From a checkpoint of a small mixture-of-experts model trained on Wikipedia.
Size: 10 layers, width 256, vocabulary 15196, 74.5M parameters.
Experts: 64 experts in each of 10 layers, 128 SwiGLU neurons an expert, 3 picks a token, a softmax router, a shared expert of 128 neurons.
Below are experts of layer 7 (counted from 0) of a mixture-of-experts language model. Rows are named router (the router's row for the expert) and show model dimensions 0-255. Each number is 200 + 40 x the weight over its row's rms, rounded and kept within 0 to 999.
Before each expert's rows: "mostly gets" lists some tokens that are sent to it at least half of the time; "raises" lists some tokens whose logits its average output raises strongly, later layers aside. This comes from a sample of Wikipedia text that the model never trained on.

# expert 4
mostly gets: " than", " without", " or", " approximately", " %", " Lemmon"
raises: " a", " the", " ", " an", " one", " D"
router,154,185,196,216,126,198,228,214,197,153,295,271,268,189,242,194,272,169,256,228,240,160,175,243,137,190,177,213,195,229,271,232,189,221,207,95,112,245,189,295,227,228,153,254,264,199,213,217,177,177,190,213,161,173,186,196,288,239,195,235,207,205,206,204,177,222,222,214,281,160,229,151,224,240,146,268,208,245,144,218,196,176,260,157,194,158,258,188,188,194,239,208,258,234,225,199,153,210,239,227,144,224,205,210,183,179,222,217,258,215,188,203,275,160,132,218,197,272,205,180,147,99,234,200,174,218,260,154,211,239,188,189,252,169,193,188,276,153,185,210,209,158,218,233,176,285,224,160,172,228,143,164,184,256,95,214,226,202,213,136,203,139,203,232,196,269,212,225,208,246,173,177,198,255,204,198,163,168,233,185,176,167,184,244,172,216,169,171,243,181,189,241,166,185,185,259,294,217,210,248,270,146,254,266,238,230,210,187,175,194,170,215,242,163,169,180,209,160,255,208,191,165,256,233,130,108,234,170,191,143,184,186,227,194,183,202,198,167,192,116,217,210,204,94,218,254,143,176,185,279,264,204,181,172,219,226

# expert 42
mostly gets: "j", "š", "ić", "č", " Raj", "ž"
raises: "ac", "ang", "ay", "u", "ie", "as"
router,255,229,221,247,220,74,211,190,138,217,203,184,197,212,231,183,246,197,206,205,170,213,172,136,199,233,195,184,201,170,165,182,183,185,201,198,244,243,263,147,228,156,180,215,243,139,268,190,144,213,195,242,161,219,222,242,290,176,171,198,256,293,294,170,164,166,217,195,172,199,205,184,184,182,165,155,231,246,221,224,139,180,233,202,220,254,221,174,145,222,211,179,216,203,215,285,215,186,175,239,221,255,169,189,140,257,216,193,211,146,159,172,143,255,152,242,196,171,158,202,217,199,264,161,245,183,241,236,229,242,212,270,182,200,269,202,128,201,231,192,216,201,261,217,176,192,150,171,294,187,165,281,141,237,221,225,202,155,254,138,266,157,130,227,186,160,243,223,209,208,220,209,155,203,206,226,217,83,240,177,285,238,132,206,196,168,179,213,198,221,169,184,178,243,125,195,227,113,186,229,193,231,200,248,200,129,186,209,275,279,193,199,206,236,195,192,254,145,214,164,180,219,223,242,187,194,271,269,267,201,170,243,175,149,278,166,207,221,221,237,225,151,229,211,215,96,212,277,239,228,283,186,226,256,169,232

# expert 33
mostly gets: " f", "179", " var", "187", "186", " BC"
raises: "2", "4", "8", "5", "7", "3"
router,228,151,210,197,256,181,204,229,150,210,240,163,179,236,124,173,203,203,124,180,204,169,206,172,249,233,197,215,127,213,152,261,179,205,267,213,202,207,134,146,237,245,193,168,153,197,267,190,194,281,262,207,209,137,191,160,233,219,235,107,208,211,213,276,223,179,301,199,161,186,217,184,166,170,140,172,155,247,218,231,183,243,234,238,155,191,144,224,227,189,201,165,168,170,259,260,224,240,173,176,207,115,134,228,285,178,220,161,192,201,235,186,252,152,173,218,228,261,172,184,161,208,229,225,201,190,215,226,171,174,211,196,161,225,246,207,152,187,183,140,191,186,222,176,191,186,236,178,185,206,227,132,173,133,196,257,144,249,151,211,253,142,238,189,203,196,176,189,231,113,176,195,211,291,182,171,139,238,180,204,224,210,239,194,157,159,219,183,286,191,275,146,160,139,233,184,242,158,199,158,234,214,234,222,192,204,162,193,177,138,202,248,166,208,216,135,135,243,87,176,148,231,200,214,225,198,144,221,205,199,166,283,184,188,258,252,147,248,215,304,220,202,202,79,225,163,157,119,170,225,166,218,231,127,216,259

# expert 1
mostly gets: " public", " social", " water", " human", " free", " real"
raises: ",", " and", " ", " in", "ly", " ("
router,85,163,200,201,199,231,184,134,182,218,192,165,181,190,218,160,190,236,184,151,227,248,223,255,242,203,126,171,194,152,170,193,152,170,177,213,226,223,185,253,184,201,229,166,229,242,255,205,196,260,215,284,206,204,185,187,190,232,249,187,143,155,219,194,222,186,132,169,217,253,222,133,253,128,205,138,177,152,212,196,202,185,227,218,223,185,197,163,179,159,279,198,117,283,210,247,163,178,235,170,201,203,169,214,229,139,255,214,248,184,209,239,255,123,140,225,204,184,232,233,211,206,130,150,211,149,191,251,244,225,201,253,229,238,188,202,170,227,188,231,167,208,257,323,234,158,180,195,177,191,138,264,247,213,163,168,251,214,229,177,158,242,270,128,222,226,170,211,159,209,188,188,261,255,223,211,118,222,256,238,155,225,129,245,227,225,230,270,126,168,165,200,208,171,161,273,223,230,201,174,182,169,150,208,197,227,173,208,218,196,239,128,213,104,206,330,246,220,225,189,256,185,195,210,220,168,257,238,184,249,220,239,247,227,134,165,183,203,237,198,186,221,123,112,190,244,191,169,245,253,153,249,169,250,157,142

# expert 2
mostly gets: "ya", "aya", "ira", "aki", "ová", "pa"
raises: ",", " (", " and", " &", " |", " –"
router,273,257,236,230,277,95,255,160,202,226,206,220,169,169,152,90,175,212,210,219,147,245,177,170,159,247,240,164,208,247,230,191,158,220,171,249,302,226,239,198,249,235,183,182,208,231,190,181,249,242,197,219,200,258,171,220,210,243,160,296,252,211,232,140,245,174,106,227,173,226,201,198,222,227,186,227,209,203,192,177,256,218,216,173,232,190,192,257,181,192,219,245,270,133,170,191,180,210,205,220,224,211,218,242,186,188,184,169,208,152,169,164,209,270,203,199,193,234,189,214,263,193,212,213,184,171,135,188,133,228,196,226,237,253,220,293,206,210,222,215,204,255,143,184,181,189,223,165,194,230,124,210,162,212,128,167,148,235,156,229,233,219,169,177,185,313,285,205,217,199,181,211,237,203,213,204,191,133,89,155,148,203,182,172,167,204,151,236,167,263,197,179,162,211,145,216,140,204,206,192,234,144,139,244,181,184,211,204,234,220,190,220,215,277,191,213,180,236,195,231,350,161,172,206,172,168,199,197,240,273,210,185,189,165,121,263,250,210,239,221,256,195,221,285,158,205,159,272,171,135,261,194,203,183,168,275

# expert 58
mostly gets: " inter", " ar", " U", "Ar", "ī", " Vol"
raises: "-", "s", ".", "k", " and", "b"
router,194,228,212,245,135,107,167,224,125,220,196,111,144,231,125,169,140,175,167,186,169,235,200,217,156,145,233,227,141,281,152,231,191,203,315,187,254,174,175,100,178,232,236,179,245,210,204,255,197,184,216,183,176,225,149,162,217,117,155,200,225,243,222,177,189,228,208,158,226,171,247,203,166,171,215,160,251,193,177,186,231,174,176,200,163,125,181,168,228,243,272,195,208,122,127,199,202,191,220,196,228,226,181,160,255,145,191,203,190,227,169,128,187,225,198,254,169,220,171,191,281,224,146,228,250,151,193,204,175,235,246,153,256,189,200,185,219,144,171,147,187,199,209,120,181,217,283,197,192,162,171,194,249,233,174,208,202,253,165,228,260,179,193,174,257,189,172,273,267,174,194,156,200,194,169,180,178,204,183,126,180,170,240,188,161,203,173,208,219,208,178,153,264,167,267,188,189,184,131,264,84,86,273,242,244,163,250,192,197,156,176,136,179,233,205,187,241,218,236,220,210,170,210,170,246,251,232,177,234,191,176,270,193,190,184,316,213,192,179,177,180,180,225,147,198,173,171,270,182,196,203,271,216,143,178,234

# expert 47
mostly gets: "=", " Sir", " renamed", " CZE", " called", " ESP"
raises: " T", " S", " G", " C", " F", " W"
router,273,242,170,181,246,211,186,190,217,140,229,243,143,193,224,251,214,214,246,214,270,187,178,238,284,244,210,183,162,241,206,207,184,262,189,166,202,171,185,271,184,236,165,157,142,163,238,235,210,175,258,174,191,84,202,196,210,143,232,217,224,113,261,159,182,162,209,177,227,205,153,214,131,141,217,219,157,216,93,204,224,265,217,222,180,196,226,214,175,182,175,205,211,225,218,213,201,206,184,178,250,177,251,183,262,129,178,150,244,227,177,202,167,312,255,166,226,271,234,151,253,233,312,185,149,226,215,152,191,171,195,226,158,191,210,174,193,191,152,216,247,226,172,225,174,148,134,151,200,179,195,218,215,219,225,255,132,247,254,189,130,128,287,198,174,191,187,229,178,216,209,219,157,306,237,199,181,159,231,175,154,190,282,189,192,242,183,179,228,175,180,264,219,237,244,255,187,210,283,209,163,257,183,238,203,248,199,214,205,271,203,235,156,205,198,142,178,203,199,211,152,270,176,136,141,87,172,197,157,139,220,169,256,213,128,228,213,214,169,161,192,205,209,270,209,151,162,189,202,240,252,172,216,232,168,157

# expert 10
mostly gets: " p", "-s", " pot", " ess", " Pot", "in"
raises: "ac", ",", ".", "at", " and", "u"
router,165,205,238,200,169,246,124,235,186,159,185,247,209,174,189,242,197,131,148,272,123,224,183,267,143,133,236,238,134,133,223,173,159,220,217,223,188,180,137,188,168,151,204,138,250,208,178,153,186,201,200,218,217,276,182,175,166,173,181,174,241,231,180,260,243,199,168,174,127,207,227,263,198,199,177,204,222,208,171,205,113,187,218,242,196,171,222,210,195,205,207,173,221,252,181,159,156,214,105,204,261,154,235,116,168,196,184,220,145,267,177,223,166,248,127,155,273,238,224,191,150,236,236,323,134,220,230,146,221,160,192,169,173,216,294,233,194,150,208,259,253,201,242,187,212,145,309,196,189,186,311,219,227,213,248,247,176,211,236,166,199,192,220,234,221,146,153,248,153,190,163,167,216,162,194,166,259,222,191,244,180,240,157,219,190,177,238,167,224,173,236,211,210,181,216,203,247,252,148,252,255,202,215,214,190,194,168,174,150,217,177,203,198,166,196,259,219,232,229,182,195,223,180,248,189,199,207,245,205,168,211,236,201,147,137,207,266,220,141,103,203,223,256,147,271,196,296,227,201,157,229,203,169,197,238,89

# expert 45
mostly gets: " role", " worked", " graduated", " vice", "As", " job"
raises: " a", " the", " an", " one", " in", " of"
router,186,208,252,181,256,152,202,231,180,195,144,172,215,158,190,205,166,147,191,106,220,227,165,193,161,280,223,227,222,223,202,182,225,180,193,147,198,229,198,242,101,170,242,160,222,157,187,144,226,197,184,190,160,201,116,214,215,188,174,218,206,153,199,264,181,192,142,225,181,173,213,259,130,188,202,181,213,170,185,213,198,204,205,201,184,122,110,161,254,146,106,122,163,171,208,203,237,238,202,275,132,231,180,151,180,199,217,274,219,193,185,211,109,185,264,254,191,144,231,153,226,170,208,163,174,276,192,273,236,161,185,141,261,220,242,151,219,148,184,154,179,164,185,211,210,238,234,224,122,215,204,284,252,157,216,242,254,179,227,198,166,143,201,157,172,211,215,171,155,154,239,237,238,176,251,241,122,182,211,185,181,180,175,216,231,206,167,321,225,178,202,245,205,178,271,154,154,297,228,153,194,158,157,186,192,202,206,253,193,226,244,178,253,130,211,180,148,249,218,210,167,210,225,213,213,242,132,222,208,163,260,140,154,281,177,175,220,130,153,205,233,123,201,148,117,223,196,182,224,249,240,216,203,242,142,219

# expert 23
mostly gets: " out", " Ham", " Out", "ou", " Coast", " Hay"
raises: ",", " and", " (", " in", " to", "."
router,276,229,242,203,193,166,236,236,142,169,163,229,231,208,164,179,234,273,202,198,193,186,227,261,202,201,236,283,291,213,168,148,176,149,227,182,186,200,162,173,226,196,215,183,220,206,201,290,229,141,204,176,221,233,147,236,107,176,207,221,201,171,240,209,198,249,188,193,182,185,217,260,249,182,194,227,114,148,216,175,324,215,137,181,216,186,232,170,289,192,214,221,211,252,168,193,222,245,238,135,243,191,249,172,188,79,190,263,301,181,160,161,155,177,146,217,225,188,169,184,175,160,215,161,238,196,239,174,179,144,98,286,244,123,209,234,208,229,233,207,154,229,266,205,155,185,212,207,224,211,168,223,167,250,111,170,155,175,133,252,163,275,141,230,170,197,263,161,209,179,245,209,228,195,268,177,215,186,164,198,218,266,177,161,180,240,200,219,227,170,243,153,202,256,216,207,211,180,167,173,225,144,221,257,160,180,184,261,177,157,181,182,152,172,267,186,256,130,229,220,216,241,202,148,181,235,203,186,240,269,158,203,194,195,210,270,157,186,179,188,235,269,147,119,199,211,248,224,209,174,266,242,164,219,233,175

# expert 57
mostly gets: " vs", " broadcast", " (−", " ABC", " pm", " hosted"
raises: " in", ",", " and", " at", " of", " the"
router,209,164,152,185,243,289,137,246,84,165,216,205,176,272,294,211,181,212,240,177,206,167,254,223,213,154,224,225,222,222,237,225,205,115,220,158,178,213,242,222,183,160,228,182,215,214,224,182,191,174,232,148,99,166,144,162,135,256,149,213,188,196,199,181,206,187,222,246,180,178,221,247,173,196,137,152,223,162,189,177,209,212,248,133,200,142,211,199,169,190,214,253,238,226,221,143,198,193,199,119,184,205,272,216,271,194,113,252,156,224,197,147,194,197,256,192,259,164,166,179,172,255,216,194,204,237,196,259,148,156,190,164,238,242,158,237,216,197,147,193,238,146,252,129,180,173,187,204,172,209,204,150,234,231,182,197,180,208,155,190,143,257,204,261,239,159,236,227,262,163,164,110,206,240,255,167,170,163,152,245,158,266,165,207,186,182,222,167,300,184,140,166,225,177,193,252,164,235,169,178,104,201,266,177,172,202,216,117,193,199,155,188,287,188,131,233,251,161,274,135,224,194,230,155,218,244,94,217,201,233,203,288,213,167,187,198,187,172,159,142,174,168,174,234,200,226,260,221,159,186,210,209,177,148,204,185

# expert 17
mostly gets: " would", " to", " that", " could", " can", " because"
raises: " have", " the", " include", " make", " see", " be"
router,161,242,132,237,209,223,182,242,223,245,235,152,193,169,202,231,229,225,252,170,146,165,180,171,254,165,181,243,169,213,178,224,205,92,194,155,170,220,172,219,218,237,100,245,239,155,233,235,178,165,188,196,249,192,182,217,218,185,243,146,249,144,184,222,166,187,249,198,239,178,200,213,165,235,242,266,179,223,193,205,232,189,248,185,147,213,256,214,168,129,270,155,202,169,245,231,201,188,242,139,195,248,156,268,234,175,160,177,133,152,214,204,244,239,258,257,135,204,181,190,222,229,246,217,227,247,235,176,195,134,151,167,211,213,204,262,197,193,236,288,187,247,204,205,185,195,164,150,126,187,195,142,162,144,196,185,116,250,219,151,201,188,250,273,230,198,197,202,212,192,163,150,237,103,230,188,188,169,238,211,247,198,275,176,199,145,164,174,216,219,266,148,172,195,248,197,185,170,181,250,199,210,193,228,244,231,217,218,125,267,188,148,275,152,273,236,204,224,202,198,171,168,183,211,179,160,198,300,197,214,207,190,82,250,137,142,217,201,192,152,122,254,242,279,157,166,201,212,174,99,179,199,249,265,184,124

# expert 40
mostly gets: " Red", " under", " Em", " Fre", " Bar", " Dar"
raises: " ", " the", " a", "ec"
router,154,138,202,199,229,208,235,147,250,152,159,216,210,261,170,173,198,210,226,133,290,216,225,237,163,123,174,190,168,208,178,182,245,220,264,175,202,191,192,180,248,252,125,228,161,166,212,199,160,222,207,185,210,191,267,220,212,136,160,180,190,253,170,212,202,204,255,162,146,167,170,221,145,207,251,268,181,252,158,164,294,231,182,161,198,199,160,210,209,171,213,196,181,279,189,220,222,235,227,235,178,217,224,119,184,228,205,232,151,221,169,177,200,223,152,144,161,253,209,143,192,225,209,173,212,178,210,134,230,193,227,176,194,217,215,244,174,161,181,286,172,228,139,169,128,194,183,231,256,274,289,221,167,155,246,241,270,252,203,280,235,255,206,167,295,239,120,154,141,234,211,221,172,144,246,171,213,193,123,175,296,222,251,223,185,124,220,172,135,193,219,227,208,184,222,244,229,158,154,244,253,233,127,247,226,184,262,181,234,176,199,224,125,163,278,209,226,201,199,185,265,237,182,185,207,185,173,208,237,218,238,151,256,230,286,245,293,196,188,237,153,236,184,252,208,233,260,261,209,191,206,200,279,201,158,201

# expert 15
mostly gets: " Br", " br", " Mus", " Mr", " gra", "Br"
raises: "s", "n", "i", ",", " in", "a"
router,156,190,209,179,188,229,218,216,175,115,205,278,244,207,189,171,185,208,177,249,214,241,209,231,227,169,214,200,157,178,196,234,189,211,196,202,203,182,128,160,204,241,285,176,190,240,155,170,230,123,164,166,164,211,192,213,136,320,142,198,161,235,116,205,158,291,225,243,190,163,176,142,242,207,164,275,221,223,165,240,193,183,244,228,161,126,151,230,280,250,220,97,234,151,179,176,207,187,186,229,232,206,125,200,189,242,168,255,131,241,223,221,189,244,224,206,293,187,215,238,131,215,246,297,217,180,199,163,194,152,224,200,190,192,167,258,231,147,144,212,175,225,189,218,160,186,242,107,201,226,256,214,205,299,162,194,157,260,176,231,233,167,216,183,171,240,169,207,214,216,177,237,209,192,157,182,259,185,166,221,152,194,208,213,142,149,158,167,192,197,196,211,218,176,199,196,152,236,210,185,187,269,137,104,220,206,180,151,112,250,187,219,251,175,186,172,178,266,161,274,118,185,131,148,176,178,177,170,172,172,279,185,232,181,222,263,160,307,204,195,129,177,148,227,199,180,195,237,209,232,216,184,240,235,198,174

# expert 19
mostly gets: " You", " Little", " Love", " Dog", " Dream", " Best"
raises: ",", " and", " in", " ", " to", " of"
router,203,109,266,184,262,237,198,278,197,170,143,309,255,212,193,152,218,204,243,177,252,246,183,193,201,187,172,181,185,208,220,101,243,190,236,103,218,164,179,177,190,185,201,225,173,230,170,287,143,225,194,222,84,217,190,170,136,267,185,234,207,262,215,185,239,192,138,176,200,166,200,173,213,173,159,243,207,155,228,130,212,267,220,194,202,208,206,195,153,215,238,184,275,239,163,226,246,152,276,148,183,167,212,166,244,220,207,200,189,180,159,218,176,209,255,174,198,133,218,197,155,135,231,122,262,155,226,176,231,178,218,155,188,160,232,180,184,229,221,204,202,196,243,240,155,185,232,280,169,199,176,197,254,247,235,231,332,176,182,202,185,227,161,205,189,189,230,206,187,206,171,134,172,179,189,178,223,183,211,233,236,159,257,179,256,207,104,180,192,164,197,189,208,181,176,248,176,191,230,140,225,213,202,174,202,116,164,200,200,186,107,161,198,228,130,222,207,219,259,243,212,253,182,156,253,210,158,186,157,223,184,154,212,124,162,263,286,274,195,280,292,164,226,177,189,206,270,250,233,235,153,229,205,211,151,185

# expert 50
mostly gets: " design", " development", "ism", "ological", " Science", "ology"
raises: " and", ",", " in", " at", " (", " on"
router,149,220,209,202,160,203,198,201,198,223,182,232,203,205,196,115,153,200,203,159,157,241,186,216,227,245,182,180,175,201,198,132,245,269,224,190,194,168,243,237,198,228,216,193,182,165,222,220,246,231,193,186,186,210,199,160,207,246,239,126,184,141,261,178,224,131,155,217,219,254,238,157,250,168,124,192,250,185,191,167,263,196,177,159,215,217,229,154,169,194,168,256,179,174,152,216,144,186,229,226,196,229,182,159,124,168,163,213,202,172,201,253,129,131,216,197,194,190,258,227,225,158,101,151,224,173,128,212,228,173,153,164,234,214,168,200,195,219,171,241,145,211,138,275,227,196,159,259,237,184,197,232,250,251,196,200,239,313,135,195,277,255,180,153,251,252,133,204,174,204,173,169,201,249,184,202,186,246,225,172,182,248,203,226,253,188,231,230,92,200,136,198,193,212,203,204,148,293,246,106,255,166,181,206,209,180,200,184,235,213,209,114,195,209,240,283,192,195,266,286,266,149,188,190,235,248,216,258,199,196,177,210,258,207,145,204,191,154,224,196,128,225,108,160,146,200,292,127,198,156,183,122,156,242,136,235

# expert 5
mostly gets: " sq", " total", " amount", "/km", "/sq", " pay"
raises: " in", " of", ".", ",", " –", " ("
router,121,164,170,156,194,201,219,160,291,198,114,240,190,192,242,139,239,240,184,168,132,211,223,231,182,225,195,187,227,152,156,261,210,239,186,208,226,171,156,175,178,203,199,212,195,241,174,150,138,188,174,194,164,155,169,139,189,148,185,129,224,142,169,216,180,174,247,233,267,169,169,176,225,237,191,144,158,163,156,206,174,169,247,145,190,239,166,211,269,252,226,201,191,193,210,168,204,208,195,116,147,211,66,201,178,199,133,203,197,214,196,209,258,157,208,146,186,277,259,194,204,193,201,193,199,164,221,200,188,222,272,186,189,203,208,203,220,202,229,216,139,177,210,182,212,234,230,231,221,209,277,248,201,118,198,183,274,178,200,170,190,146,174,154,285,159,288,136,147,166,176,246,216,234,208,182,237,201,190,213,188,114,211,257,184,236,183,164,262,193,162,253,126,155,169,159,285,132,238,246,138,129,237,102,217,236,235,208,266,148,164,149,231,118,143,198,215,195,202,182,242,168,169,274,227,253,214,164,204,214,171,120,192,168,169,201,153,192,205,155,242,163,207,107,216,220,157,232,192,258,210,228,142,139,210,205

# expert 51
mostly gets: ".\n\n", "\".", " due", ".\"\n\n", " because", "\".\n\n"
raises: " The", " In", " After", " As", " On", " While"
router,248,186,230,228,152,188,231,165,230,173,196,224,199,200,211,172,183,193,201,177,179,189,143,191,160,271,268,219,241,203,152,196,199,153,214,214,256,229,194,223,236,221,127,202,191,151,214,216,257,188,229,231,227,116,207,181,231,139,245,186,177,198,169,205,203,219,227,203,201,226,242,230,204,191,250,189,164,228,211,202,193,134,154,159,152,167,214,229,217,232,159,267,280,233,189,196,208,188,157,196,239,259,179,236,145,209,215,186,221,229,281,161,171,102,205,217,191,227,226,195,268,310,157,241,133,234,245,148,227,276,219,277,182,223,292,190,219,159,246,319,231,191,276,271,225,237,227,200,167,162,177,131,115,220,250,237,245,268,173,243,209,124,259,163,234,253,240,269,202,233,206,212,149,110,189,189,129,200,242,205,186,203,232,209,198,263,217,198,160,210,185,208,235,199,164,185,171,188,158,190,258,201,232,166,197,225,134,159,199,221,188,277,168,220,244,227,220,236,227,247,124,278,236,222,224,215,207,199,208,195,169,225,181,282,193,301,175,176,210,219,194,141,183,180,208,194,237,194,269,151,216,179,326,204,282,171

# expert 21
mostly gets: " t", " known", " footballer", " ab", " politician", " un"
raises: ",", " and", " of", " in", " ", "."
router,105,232,134,191,203,296,191,207,182,174,232,191,125,225,148,190,218,263,253,284,179,193,151,193,204,203,130,61,153,138,217,205,200,181,194,208,202,204,201,177,169,206,191,177,173,211,181,141,283,171,187,163,170,201,189,193,189,218,201,190,139,220,251,231,191,233,185,166,159,261,241,233,258,171,259,229,280,244,197,182,242,291,208,206,203,170,162,118,190,195,137,198,179,235,209,162,133,88,220,152,226,241,255,227,190,167,137,186,178,124,178,231,221,230,173,240,213,182,218,184,211,186,208,184,169,209,221,240,216,195,255,212,208,206,186,173,154,201,200,252,253,197,181,264,137,262,309,252,239,175,181,168,200,199,207,206,218,275,183,224,245,227,190,230,198,248,167,215,218,178,257,215,240,193,202,170,218,234,169,119,210,127,193,224,131,189,258,144,254,245,161,224,151,204,216,239,135,228,233,158,168,257,187,265,158,119,216,144,137,211,167,180,242,169,177,184,239,212,213,152,143,199,274,171,180,234,183,214,214,245,150,178,273,174,266,99,172,163,161,186,147,182,166,217,217,186,190,156,185,214,257,188,212,261,207,176

# expert 20
mostly gets: " port", "iber", "mer", " steel", "urn", " iron"
raises: ",", " of", " and", ".", " (", "ing"
router,211,145,271,211,188,207,141,155,227,133,232,266,155,209,208,138,131,220,207,209,199,231,188,198,220,142,159,202,248,115,208,183,151,158,185,217,280,175,210,167,189,194,217,129,216,186,149,191,181,147,154,212,177,211,287,279,213,189,198,125,249,237,213,278,147,213,148,153,182,147,172,174,180,224,257,261,207,214,302,188,209,253,208,199,214,266,205,166,177,221,234,257,139,194,225,180,196,229,230,275,164,187,186,166,210,229,176,160,211,199,209,159,176,142,257,267,180,134,175,230,248,225,182,182,150,183,223,188,194,197,225,237,209,183,193,294,205,266,241,224,304,230,192,216,185,253,140,230,187,231,196,192,243,270,180,280,195,284,207,233,222,226,268,200,240,208,221,196,190,160,199,252,156,193,147,254,258,257,133,269,213,201,145,236,214,163,236,205,221,240,101,220,193,133,161,146,253,218,162,177,187,203,192,134,221,204,270,190,194,216,176,176,259,245,183,204,210,150,211,158,222,216,186,169,164,173,251,194,137,274,195,292,210,93,156,139,222,201,179,204,219,186,154,149,195,173,263,177,179,217,175,176,223,243,183,194

# expert 30
mostly gets: " well", " large", " much", " further", " ===\n", ".\"\n\n"
raises: ",", ".", "-", " (", "The", " in"
router,169,189,291,212,163,228,221,152,167,220,168,121,259,198,268,196,156,235,239,125,266,194,220,241,206,243,179,192,227,201,226,133,255,179,151,217,237,246,205,206,114,150,218,254,176,332,190,225,186,181,229,210,178,195,173,274,274,194,163,225,202,131,128,129,266,219,188,210,243,124,229,186,177,205,280,175,282,229,160,196,259,197,190,241,197,206,201,229,202,167,199,181,168,196,192,183,209,205,198,151,162,278,141,243,239,216,194,198,234,170,247,185,226,183,219,188,236,187,248,203,162,172,235,140,144,164,179,193,188,216,205,167,153,204,204,143,188,202,233,222,212,253,238,231,168,202,189,123,169,179,201,191,163,186,234,183,255,246,140,222,155,229,239,152,184,210,249,208,165,148,165,204,203,196,178,287,153,189,283,263,223,146,279,185,192,258,217,124,234,152,195,212,179,205,173,177,331,257,155,207,157,131,190,156,160,168,172,214,211,164,216,242,220,194,136,236,185,167,184,215,111,220,213,201,198,168,164,171,212,188,241,224,252,284,123,158,210,207,155,170,218,257,206,213,209,159,205,166,212,281,198,276,268,176,187,149

# expert 41
mostly gets: " set", " pl", " mm", " metres", " far", "/km"
raises: ".", ",", "a", " and", " by", " on"
router,204,237,263,200,222,242,203,186,180,226,304,212,209,182,220,181,228,200,214,197,211,112,197,204,153,198,189,214,138,187,171,209,207,163,148,259,154,309,279,160,138,241,248,197,244,277,247,169,147,172,123,189,211,181,158,217,261,174,246,176,172,228,214,167,228,202,189,199,209,252,151,264,240,240,178,156,223,154,237,262,178,253,223,237,189,231,184,157,191,191,206,242,212,217,202,235,263,189,188,204,174,201,164,210,259,161,192,291,280,178,202,118,201,106,179,211,195,219,207,256,228,146,201,167,171,254,221,183,191,203,280,270,165,169,206,265,249,273,205,162,244,156,229,260,195,226,231,266,159,189,183,169,220,150,168,176,221,235,149,198,295,175,231,176,225,152,219,201,244,167,222,217,214,236,159,201,241,214,212,225,198,232,204,149,172,172,208,179,246,212,197,214,227,193,214,266,188,153,174,237,156,152,255,187,187,151,190,185,227,236,215,197,192,237,218,150,184,263,106,239,265,158,249,252,188,230,223,170,159,223,90,242,219,192,130,146,121,260,219,193,119,178,129,251,195,205,201,260,193,147,155,107,224,147,189,192

# expert 28
mostly gets: " Gar", " Sch", " Gr", " G", " Ch", " K"
raises: "ug", "ov", "un", "os", "ury", "ets"
router,153,187,172,161,240,169,229,224,221,253,237,272,218,234,140,282,203,197,189,186,216,215,181,185,202,225,206,195,212,259,243,158,161,184,207,240,177,217,142,230,190,240,146,213,180,162,153,213,213,268,154,155,194,207,219,177,233,171,241,192,137,288,228,254,189,199,242,216,164,175,173,164,135,197,240,222,159,201,148,170,126,178,149,224,191,276,180,239,234,249,170,142,193,227,237,208,110,192,241,256,278,168,272,194,157,216,248,268,189,181,141,218,194,242,203,156,196,210,203,146,244,230,205,201,255,206,212,235,196,168,196,257,155,210,222,146,244,223,249,80,140,128,203,241,194,187,160,267,224,174,188,261,123,151,214,196,140,189,218,186,237,171,169,146,182,160,222,178,184,205,226,217,160,197,212,126,212,276,229,194,218,202,196,232,164,193,228,201,205,195,173,237,237,245,208,266,136,153,202,158,284,140,258,160,264,117,216,191,185,232,186,190,125,221,199,173,154,214,287,184,286,215,276,157,145,284,210,221,227,144,173,203,194,229,309,221,165,261,248,215,183,197,249,238,226,212,140,271,205,238,209,221,171,245,240,183